Experts of a small language model: 4261 steps.
Below are experts of layer 3 (counted from 0) of a mixture-of-experts language model. Rows are named gate (a neuron's input weights, with its number), up (a neuron's input weights, with its number), down (a neuron's output weights, with its number) and show model dimensions 0-95. Each number is 50 + 12 x the weight over its row's rms, rounded and kept within 0 to 99.
Before each expert's rows: a language model's description of what the expert responds to; "raises" lists some tokens whose logits its average output raises strongly, later layers aside. This comes from a sample of Wikipedia text that the model never trained on.

# expert 5
What it handles: Verb stems after to, was, or the, often split before -ed or -ing, as in use, hold, withdraw, serve.
raises: "ers", "ing", "er", "s", "iga", "ee"
gate0:43 64 81 61 60 51 46 57 66 56 54 72 52 61 50 59 38 46 62 57 51 42 57 48 41 48 48 59 49 63 51 59 50 32 55 57 45 45 50 55 56 46 58 35 55 38 59 66 51 53 59 56 55 66 64 24 54 51 62 51 58 41 57 52 82 41 55 57 39 26 00 32 67 44 33 55 49 48 54 51 41 64 49 61 59 55 37 36 38 41 39 28 57 37 48 62
up0:51 38 47 40 67 73 42 30 39 62 44 35 63 49 47 49 65 28 49 51 42 48 34 32 51 66 60 38 78 64 73 71 43 49 44 50 69 68 63 66 53 62 63 54 46 45 41 61 53 55 50 43 73 69 41 47 38 59 48 48 52 75 56 38 38 59 71 50 77 47 52 40 64 53 48 45 43 53 40 63 36 54 53 48 42 52 55 48 31 66 36 62 57 32 63 48
down0:45 66 50 47 59 42 40 55 57 59 52 44 61 31 38 50 54 54 54 60 55 50 33 52 20 67 52 43 55 37 52 63 43 48 46 46 60 36 65 47 47 66 40 54 42 60 39 84 48 70 36 63 62 47 77 46 29 42 55 57 22 49 42 51 62 51 52 60 49 59 50 41 49 39 36 66 42 48 61 36 59 46 76 30 79 53 45 51 62 36 47 54 42 27 75 43
gate1:45 61 36 38 53 54 70 41 59 61 64 59 54 63 59 44 50 45 27 48 44 71 65 34 57 32 53 45 25 70 48 38 35 74 56 39 47 37 55 54 31 68 56 40 58 52 44 54 18 53 61 38 63 57 54 50 44 46 58 64 63 44 67 64 50 75 40 56 50 38 41 53 50 57 45 38 55 50 57 48 20 56 56 33 35 41 56 57 34 44 32 54 42 44 38 72
up1:49 57 55 49 60 41 55 37 43 42 45 70 57 56 58 72 45 56 53 50 61 82 54 47 73 38 38 57 53 48 42 43 40 43 43 45 34 36 56 47 35 40 56 76 48 30 43 52 59 41 72 62 48 18 54 54 73 42 32 70 52 84 45 45 45 62 53 33 45 46 50 48 37 70 53 44 46 53 54 42 69 73 51 50 43 60 40 51 54 62 36 53 56 39 54 72
down1:65 40 56 53 66 47 40 31 31 63 29 59 42 44 49 35 47 59 60 39 29 68 66 56 38 41 53 33 45 44 78 39 41 65 66 60 63 58 68 36 63 58 51 20 58 67 46 45 41 42 51 64 45 29 49 69 48 52 52 44 44 44 45 49 45 62 45 25 54 50 64 58 66 44 42 45 53 32 35 50 61 68 34 35 51 48 33 65 52 39 45 59 62 68 54 55

# expert 27
What it handles: Nouns for people's roles and relations after "the" or "his", such as member, director, father, President, king, and mid-word verb pieces like -ashi-.
raises: "s", ":", "ing", "ed", "/", " |"
gate3:38 63 73 56 56 58 45 46 61 48 59 51 43 53 66 61 59 39 60 34 64 57 35 64 45 50 66 61 73 71 68 40 46 36 68 29 61 48 16 53 53 54 50 35 62 53 42 53 50 57 51 55 55 34 30 39 48 53 44 53 64 60 75 52 47 24 60 67 40 67 36 47 43 60 71 50 69 54 46 42 60 51 45 22 45 46 59 66 35 41 46 48 60 53 54 44
up3:53 39 51 52 55 49 43 45 47 56 48 64 12 38 52 69 43 63 38 34 48 59 48 17 48 57 47 52 59 43 47 80 70 62 59 44 56 62 64 47 38 53 29 46 40 51 64 16 53 53 49 49 62 44 53 49 39 33 40 56 45 35 56 56 51 76 59 66 59 39 55 72 48 56 54 50 31 59 48 53 60 41 36 37 47 41 44 33 44 38 30 49 41 34 61 54
down3:52 51 47 41 45 59 28 68 58 30 53 55 49 52 45 34 58 37 43 47 42 52 36 53 55 47 30 25 59 68 61 55 62 38 51 57 60 38 54 62 64 40 32 39 59 62 58 63 40 56 46 46 29 35 57 72 44 40 42 53 38 39 62 64 47 37 30 60 44 65 34 60 57 51 53 40 53 23 41 55 23 62 37 57 37 61 47 80 48 41 35 23 58 58 41 57
gate4:54 48 39 52 71 47 52 52 63 71 63 62 64 28 50 69 72 54 48 49 35 33 49 49 38 48 66 69 35 35 48 31 40 59 48 58 54 44 49 60 37 61 55 37 53 44 49 54 43 57 52 53 52 33 57 32 59 30 48 72 53 41 49 65 54 45 50 35 59 42 41 30 37 62 58 35 50 38 35 44 41 23 62 48 64 38 70 63 64 37 77 67 57 66 45 58
up4:63 35 35 88 38 59 64 49 38 54 35 55 53 50 45 54 53 44 33 49 48 30 61 70 48 48 34 55 60 26 46 46 65 53 51 35 47 63 44 38 48 53 40 65 56 53 35 50 39 58 45 59 50 59 61 57 50 59 44 61 64 54 45 48 50 51 40 39 57 61 51 56 50 55 72 58 53 66 55 46 45 29 52 33 28 50 33 28 21 61 59 53 62 76 78 63
down4:40 44 41 57 57 31 60 42 38 66 60 58 78 33 65 39 57 48 44 59 52 34 38 29 53 46 55 58 57 64 38 26 53 69 48 50 55 52 48 55 42 58 68 56 64 57 75 51 48 44 36 50 55 39 43 34 27 46 58 52 57 49 62 59 50 40 29 55 55 51 57 50 30 60 59 48 49 54 53 61 38 33 89 49 48 82 53 36 60 69 63 52 46 39 47 62

# expert 33
What it handles: Second or middle pieces right after a word's opening, such as Com-un-ión, com-rad-es, acc-red-itation, ab-ort-ions, p-ush-ing.
raises: "g", "s", "a", "ia", "ges", "i"
gate0:84 50 54 42 65 50 75 38 31 43 54 59 68 28 53 53 22 50 50 61 44 42 35 47 51 61 48 38 62 42 57 47 39 36 53 63 35 28 66 82 54 58 61 57 48 48 51 42 51 44 53 47 49 49 57 56 51 51 45 44 38 59 43 67 42 36 52 44 40 45 53 50 66 50 44 48 42 35 44 36 70 60 36 34 35 52 40 39 48 57 79 23 58 43 26 45
up0:39 62 50 39 43 48 39 48 43 53 51 15 54 40 42 40 65 52 34 47 59 56 55 45 51 57 45 43 20 61 44 36 62 40 45 39 45 54 55 45 45 57 45 41 35 58 36 27 37 46 37 67 46 64 40 45 46 48 55 47 71 39 81 51 66 45 73 54 58 36 37 36 28 56 58 41 46 46 71 50 29 49 91 58 44 37 61 58 50 43 43 40 47 42 54 55
down0:45 43 51 39 66 51 59 29 34 62 36 55 72 41 52 31 62 48 53 54 57 41 46 50 48 58 52 35 51 54 69 56 55 64 66 57 60 47 56 46 45 48 59 43 56 54 29 46 70 69 59 42 49 39 44 47 47 57 53 64 47 44 61 50 62 34 46 42 52 51 57 25 25 46 53 70 64 29 43 31 38 36 31 59 42 67 67 60 82 62 46 75 27 45 44 61
gate1:51 65 61 51 59 49 72 49 33 39 71 40 18 43 50 70 48 46 44 49 45 46 54 16 41 55 54 55 38 55 32 36 47 36 48 56 38 41 40 55 41 55 70 60 46 41 59 54 55 42 43 57 60 38 45 77 42 61 52 53 70 64 59 54 45 39 55 55 61 60 44 62 47 52 45 49 56 23 71 57 82 62 33 53 37 67 36 64 57 58 53 51 56 31 36 54
up1:50 50 65 42 47 55 29 69 44 39 22 77 48 59 59 55 58 66 46 46 56 41 38 54 60 52 22 58 64 58 33 51 70 49 55 55 50 54 54 37 37 73 51 43 58 50 44 36 56 18 46 51 36 37 58 59 43 49 30 42 73 28 51 59 56 50 42 58 43 55 31 59 69 45 43 57 37 33 35 53 68 69 50 51 62 54 59 59 47 53 54 24 47 51 53 66
down1:47 53 42 52 62 39 42 56 39 54 22 43 58 66 62 34 50 57 33 41 54 49 38 41 50 81 70 41 48 46 48 48 35 68 62 36 54 47 57 55 59 44 75 45 40 38 59 59 64 69 56 20 50 55 60 63 25 53 46 39 54 34 54 40 55 73 45 46 61 39 39 45 53 43 50 52 53 29 45 56 41 44 77 69 20 45 45 58 38 50 33 36 57 53 49 45

# expert 12
What it handles: Words in sports articles and results tables, such as game, play, League, club, football, plus player and team name pieces.
raises: "s", "ers", "ular", "y", "ing", "ax"
gate5:50 38 42 52 49 27 54 52 38 44 55 56 58 26 62 64 47 31 67 46 28 54 36 41 35 50 55 44 34 51 69 38 58 48 59 49 52 41 35 31 49 61 49 44 46 45 45 46 48 55 60 62 13 48 39 44 31 42 36 35 56 53 51 28 46 35 52 41 31 44 46 53 32 77 42 44 58 63 42 79 42 33 51 58 28 53 61 53 38 61 66 47 38 51 63 52
up5:22 47 54 63 42 48 66 64 37 42 49 54 80 28 52 54 38 49 51 45 30 67 46 46 42 53 39 45 41 61 77 33 49 55 57 74 36 63 43 43 37 49 45 53 47 66 62 51 60 54 18 42 33 69 61 62 50 52 57 40 46 41 39 35 52 38 64 48 51 40 51 49 40 35 53 44 50 56 45 54 50 44 48 59 59 52 67 23 42 61 52 51 66 79 32 47
down5:54 50 40 42 55 64 61 45 38 42 73 58 69 49 80 38 33 51 38 38 41 49 39 46 46 49 51 71 32 45 41 49 68 32 40 63 45 46 43 45 66 42 46 47 46 45 54 64 45 42 49 60 49 57 60 60 47 42 55 43 56 42 53 66 66 39 52 19 32 33 32 59 24 49 61 37 56 48 54 46 34 49 89 46 48 41 68 49 53 37 59 46 31 52 72 58
gate6:39 35 52 58 53 72 42 59 39 56 40 31 48 33 78 28 39 46 48 61 30 56 59 58 64 63 63 53 47 30 34 15 59 60 48 55 62 49 62 58 54 39 32 70 66 43 57 67 41 49 52 68 47 54 39 46 75 60 72 46 59 52 51 51 50 39 46 53 47 57 39 26 54 48 57 46 47 81 52 42 49 53 53 45 43 28 42 56 50 60 57 44 59 38 33 40
up6:73 66 58 43 53 28 67 55 52 38 55 53 56 43 44 59 54 67 57 58 44 66 59 46 28 49 41 54 36 43 35 53 41 74 48 49 43 51 70 46 46 55 42 35 54 49 46 52 62 59 36 61 59 40 39 48 30 43 53 46 37 38 48 66 51 23 69 75 56 49 58 45 30 55 36 48 53 55 47 66 52 48 53 66 81 55 60 67 73 27 38 60 33 62 31 47
down6:56 53 40 38 29 47 24 40 57 60 29 52 57 60 44 42 41 43 57 28 50 75 40 65 64 59 40 67 50 37 62 57 60 33 53 53 44 25 42 66 47 51 41 70 51 49 56 56 62 59 51 55 59 52 27 50 44 30 33 49 68 63 58 48 42 52 61 47 67 33 29 81 51 31 53 62 46 59 50 62 52 47 63 60 47 39 63 42 59 54 62 28 58 46 66 41

# expert 22
What it handles: Last word of a personal name or title after a first name, such as Islam, Man, Polit, Van, plus it and him.
raises: "g", "or", "ors", "ing", "ular", "s"
gate1:59 38 39 58 32 71 62 54 45 53 46 43 28 31 48 51 54 46 60 74 59 57 52 63 36 69 53 60 75 81 52 47 44 62 36 54 54 42 73 69 54 55 68 53 53 61 53 56 59 54 62 59 51 38 39 45 61 45 56 46 58 42 49 65 58 46 58 62 26 67 67 49 52 58 42 39 47 47 49 36 48 65 29 57 48 50 76 35 52 44 57 59 61 55 56 84
up1:70 39 64 43 35 38 34 44 65 62 24 45 33 49 54 51 36 41 69 55 37 50 58 32 44 56 51 46 50 68 43 34 46 47 37 58 37 59 69 72 51 63 55 35 44 63 47 63 62 61 40 43 53 44 42 49 69 41 55 54 46 50 39 63 39 23 58 44 48 32 62 50 43 38 12 40 47 41 55 47 43 42 63 44 34 49 20 36 56 50 45 51 45 51 43 70
down1:56 61 56 48 49 39 36 44 67 46 50 71 37 47 63 47 73 61 37 66 63 45 58 32 42 50 63 48 54 40 57 49 53 53 64 36 86 64 43 44 51 56 64 34 38 27 38 47 48 41 63 39 47 62 53 53 27 53 66 34 43 29 57 31 39 39 58 50 30 45 29 54 48 47 54 64 66 70 47 53 25 59 54 27 59 42 31 52 50 60 47 62 37 57 53 42
gate2:39 61 44 57 49 49 48 28 47 58 73 37 64 44 52 67 30 59 53 52 70 50 44 39 51 45 61 35 55 24 36 56 40 40 52 63 53 64 42 63 57 52 85 44 43 25 55 62 40 62 43 50 53 59 77 59 44 63 64 53 61 45 46 28 27 71 46 51 57 63 66 42 62 65 62 58 60 40 66 43 52 53 39 46 54 45 59 33 65 52 53 51 63 51 51 72
up2:47 71 40 34 38 53 48 42 37 44 23 59 40 54 55 55 66 50 33 38 46 39 50 45 70 49 39 58 67 47 66 55 47 49 49 50 63 56 74 38 54 69 44 64 75 79 70 37 50 06 56 46 42 73 49 58 37 65 53 56 64 69 62 53 45 44 51 59 47 44 48 58 35 78 46 40 46 50 48 50 50 46 50 65 48 46 49 58 55 50 43 37 39 60 57 55
down2:51 43 55 55 38 56 41 51 33 50 62 41 38 38 21 43 42 45 59 19 76 62 60 56 29 54 45 70 63 59 62 42 64 24 35 63 37 43 55 65 60 47 32 32 34 48 46 55 44 58 51 29 34 55 47 69 42 40 43 58 55 53 58 56 27 37 46 59 52 49 41 49 66 44 52 47 46 49 46 64 64 47 52 62 38 39 46 74 64 45 52 32 71 55 51 34

# expert 11
What it handles: Adjectives and nouns after "the" or "a", especially in species and place descriptions, such as tropical, natural, south, cultural, village.
raises: "s", "y", "er", "ers", "/", "ing"
gate4:55 51 67 67 66 49 70 44 53 53 28 60 55 47 46 45 56 51 67 49 63 52 42 51 55 66 35 43 37 46 47 60 40 40 49 59 45 61 68 13 39 56 60 35 48 64 35 63 47 26 65 41 32 28 36 44 36 30 55 46 45 44 71 55 49 65 43 37 53 30 47 50 61 46 44 53 60 58 80 57 56 52 58 45 52 55 53 58 67 68 59 58 44 35 32 71
up4:49 57 44 40 59 55 43 49 40 46 23 39 40 49 39 22 51 48 62 31 63 64 55 37 41 40 34 48 31 54 41 51 42 38 69 37 56 55 72 48 71 44 58 68 42 56 62 53 46 41 59 52 61 34 40 29 52 47 46 52 77 35 46 53 60 43 63 54 43 42 55 48 36 38 50 45 26 53 63 40 51 39 52 40 25 52 47 45 64 70 45 67 25 53 30 71
down4:35 50 45 43 55 38 42 40 53 57 53 62 48 63 35 34 61 56 36 61 44 50 70 39 39 47 71 31 51 60 38 79 56 57 49 43 50 50 60 75 26 51 66 50 56 40 52 29 62 35 72 37 52 67 48 59 52 38 67 46 64 47 65 56 37 57 50 44 58 33 40 40 62 45 56 44 49 45 47 69 47 71 91 65 43 53 52 50 50 65 49 31 65 55 48 47
gate5:63 52 41 77 53 57 43 61 49 45 56 59 54 60 57 55 55 74 45 65 34 56 60 66 48 66 72 36 45 59 47 68 45 51 73 68 56 64 44 49 54 39 35 52 52 41 58 44 48 45 56 10 67 44 44 51 55 60 56 48 61 36 50 70 56 31 61 63 54 41 65 47 37 72 55 61 53 66 43 56 58 60 31 60 53 55 44 46 72 34 60 81 49 41 42 43
up5:74 53 44 54 65 54 38 61 53 59 51 69 35 69 68 50 47 52 72 45 47 43 55 47 39 62 83 33 60 56 54 44 50 55 73 59 47 62 40 57 49 39 37 58 50 51 64 60 49 38 66 42 51 51 41 49 55 78 43 56 63 41 63 75 50 39 60 67 49 42 57 54 34 75 65 36 47 86 40 60 58 51 40 58 52 52 60 47 68 45 60 66 49 60 44 62
down5:33 49 57 59 59 50 57 65 40 52 48 45 31 50 50 47 57 59 43 46 57 39 39 54 63 43 58 46 55 25 58 47 50 64 42 60 32 33 29 54 43 57 64 56 70 57 38 51 49 50 57 57 67 59 31 46 49 50 50 33 47 52 67 29 44 37 43 40 48 74 77 70 45 56 52 68 51 49 77 40 66 59 86 55 69 62 61 68 31 48 52 53 57 69 53 56

# expert 45
What it handles: Names and words in sports tables and career text, such as Team, Champions, footballer, Cup, and player names after country codes.
raises: "s", "ges", "g", "a", "e", "ing"
gate5:55 53 17 45 37 50 42 79 46 60 80 51 64 38 62 54 58 64 47 39 27 34 44 55 33 58 53 46 59 52 61 47 50 44 64 60 48 45 54 36 45 35 37 33 54 51 57 61 46 40 74 44 49 36 51 51 74 38 45 43 66 31 49 72 45 42 40 25 63 47 52 50 41 46 54 46 61 65 31 36 47 57 25 60 43 50 69 37 39 52 57 64 49 62 40 51
up5:41 48 54 49 73 64 64 52 71 45 38 51 64 54 42 53 42 42 50 63 52 49 43 43 58 35 53 22 44 54 29 32 44 57 48 57 36 59 65 75 90 50 58 36 46 60 34 36 49 47 36 58 57 46 57 54 56 36 55 42 75 57 58 45 45 40 58 52 38 43 10 46 62 46 38 63 59 35 49 40 45 40 47 60 38 34 32 52 65 55 44 41 42 43 60 42
down5:53 39 63 70 46 50 50 34 68 54 74 53 37 54 55 63 50 37 25 48 69 53 59 36 49 63 56 43 51 54 40 32 39 57 54 52 67 61 43 54 51 56 38 39 49 59 59 55 53 45 55 48 57 42 57 56 56 52 41 38 56 47 48 54 42 59 57 40 56 45 33 47 58 58 55 49 73 52 31 43 53 53 00 53 40 33 44 62 40 45 31 48 54 38 63 50
gate6:69 44 50 17 57 72 31 63 57 30 66 53 30 67 85 41 37 42 55 39 46 69 41 50 70 33 69 55 41 70 61 30 83 41 36 52 39 57 51 52 53 61 26 43 47 46 53 55 46 51 39 49 49 29 50 55 55 47 59 46 46 48 36 57 41 33 46 42 55 60 56 38 36 45 50 38 47 57 45 48 49 64 47 49 49 42 64 62 51 45 50 55 45 44 67 58
up6:66 33 34 47 35 50 40 53 66 37 54 56 54 58 55 42 51 51 48 40 33 44 36 51 59 53 55 53 56 52 55 41 45 40 58 11 49 37 42 51 48 56 53 58 37 46 55 46 21 31 64 68 54 56 43 13 62 27 48 35 19 34 56 75 48 38 62 46 47 45 46 50 42 41 64 41 44 51 44 80 51 56 50 47 40 58 70 43 52 61 46 37 49 53 64 51
down6:52 54 60 40 47 52 49 65 45 71 55 50 52 63 50 65 57 50 55 38 58 48 49 54 55 47 57 51 70 72 45 29 58 52 50 33 46 72 31 51 45 46 69 64 60 41 51 54 48 38 40 57 51 40 49 46 48 46 67 37 43 63 62 54 64 31 31 37 51 42 42 38 65 61 39 63 42 52 54 62 75 58 93 63 64 58 63 63 73 67 43 57 38 30 32 64

# expert 44
What it handles: Word pieces inside longer words, such as ingu in indistinguishable, va in larvae, plus capital-letter starts like Q, Fr.
raises: "a", "y", "g", "ges", "or", "ora"
gate8:42 63 65 47 45 50 29 56 50 45 48 55 59 63 58 60 50 62 58 48 70 41 41 47 60 38 48 50 61 46 47 54 50 44 41 64 46 46 53 48 62 43 66 67 67 59 36 27 38 49 68 60 49 41 42 57 46 43 45 41 40 99 56 29 41 56 50 54 34 59 50 51 60 66 42 65 99 51 52 57 47 41 64 63 56 52 59 56 64 51 57 46 51 40 40 39
up8:63 51 25 65 52 37 58 43 63 61 40 60 42 40 53 56 61 29 41 33 21 47 70 54 56 62 28 55 56 49 53 56 41 47 63 45 55 32 44 70 44 52 50 66 27 59 56 78 43 37 47 53 54 69 53 45 44 34 36 26 46 46 52 65 55 52 71 46 39 27 47 50 53 58 50 54 31 29 46 37 36 39 54 43 59 38 54 37 53 54 38 38 26 38 42 51
down8:43 53 44 73 76 54 62 49 44 45 53 55 41 57 80 38 57 50 36 68 36 41 64 72 44 55 63 68 51 58 54 48 53 51 54 46 46 37 58 43 42 51 71 59 42 22 55 43 45 41 43 52 64 57 37 50 46 48 82 68 35 47 34 43 49 42 44 46 54 48 67 52 51 59 46 29 44 28 67 48 45 73 17 45 56 40 57 54 55 33 51 58 42 66 42 66
gate9:71 46 43 66 45 41 52 51 45 64 65 52 75 67 42 68 52 65 41 83 30 57 56 60 56 73 48 38 64 39 54 47 47 30 41 53 39 50 44 39 45 75 58 39 55 70 46 50 41 61 43 64 68 42 58 52 41 38 42 55 39 69 56 50 56 54 60 52 58 45 52 32 52 47 54 61 47 41 31 48 60 23 52 46 56 27 51 44 67 51 51 38 35 16 47 48
up9:59 59 65 56 33 54 48 59 43 60 45 39 40 59 75 60 40 77 43 55 46 42 58 53 79 39 55 26 43 51 67 26 46 67 54 58 51 65 61 53 49 34 67 55 44 63 56 44 59 32 55 65 53 40 43 50 47 66 38 40 63 44 42 52 58 68 37 52 59 68 63 64 50 71 54 43 48 46 75 38 71 59 56 44 47 17 48 42 64 44 42 57 54 56 44 66
down9:79 37 30 45 43 68 69 41 43 31 56 61 29 48 44 43 45 63 64 52 51 50 43 36 58 38 60 31 52 55 57 67 53 61 66 43 58 50 54 36 60 48 40 55 54 81 53 33 39 31 47 39 35 47 67 45 63 42 41 49 61 40 50 61 46 41 53 34 66 48 48 38 28 57 69 47 63 32 66 53 73 75 52 48 53 42 55 48 51 49 38 60 68 59 70 51

# expert 8
What it handles: Head nouns ending a noun phrase after an article, often abstract or technical: application, decision, research, system, property, event.
raises: ",", " |", " (", ":", " of", " –"
gate0:57 41 52 68 60 66 50 58 52 47 47 47 65 71 45 52 40 50 43 37 76 55 72 40 53 26 43 51 55 58 50 61 71 39 60 39 46 36 60 71 36 42 53 73 42 55 38 49 46 40 52 54 51 27 41 66 53 47 68 56 80 45 53 57 38 46 51 44 39 46 63 34 59 27 40 68 46 50 49 48 32 62 71 64 67 37 32 64 54 56 43 35 62 33 56 59
up0:59 51 63 55 55 70 35 36 39 58 47 37 46 45 50 54 39 55 53 59 69 60 57 66 50 45 50 46 47 67 47 48 57 47 56 34 57 58 55 35 54 63 41 74 61 46 59 63 43 46 58 48 33 51 29 46 50 76 67 57 31 47 55 51 50 27 56 41 69 61 17 54 58 46 49 58 49 48 69 42 64 04 43 47 44 51 45 32 55 33 59 64 41 54 30 42
down0:62 68 68 40 58 46 23 49 49 62 40 50 45 45 52 72 56 40 55 40 51 40 57 20 44 40 42 47 41 67 42 35 36 41 65 66 52 56 44 50 48 63 46 35 39 48 42 34 66 33 46 36 48 50 60 67 57 33 37 55 45 46 47 36 39 69 40 57 46 33 39 49 46 54 60 43 52 55 66 38 72 45 67 42 48 38 62 37 54 32 64 53 21 33 19 53
gate1:61 87 50 59 48 51 44 53 57 61 56 44 63 46 48 30 48 66 62 36 45 70 41 58 47 57 45 58 56 39 84 59 63 65 65 38 43 41 48 55 50 82 23 50 63 54 43 51 48 64 51 39 45 73 48 44 58 39 41 69 39 68 57 54 39 62 49 48 40 34 45 41 28 62 46 47 43 32 44 40 52 40 57 39 41 57 54 69 55 68 36 39 43 61 44 36
up1:52 34 57 47 42 32 47 43 40 59 61 56 58 39 40 35 69 78 71 44 52 70 39 59 34 55 39 51 48 65 69 49 46 42 38 23 56 32 57 24 44 74 30 43 60 45 32 30 58 50 47 44 38 38 50 33 40 41 46 45 53 55 57 69 44 57 48 47 44 46 35 55 41 50 49 50 42 34 53 27 66 27 48 45 37 46 51 43 54 61 26 63 45 42 48 34
down1:43 35 55 41 38 38 30 56 69 35 43 56 39 26 66 57 46 69 63 52 39 32 59 72 64 42 56 56 51 43 33 60 48 51 59 50 54 40 41 37 68 66 53 46 60 34 49 54 47 41 52 63 53 67 23 38 42 47 64 46 48 71 50 37 62 47 55 38 46 34 64 41 55 38 40 76 56 55 30 51 59 45 78 58 39 33 52 54 26 45 47 51 38 38 38 36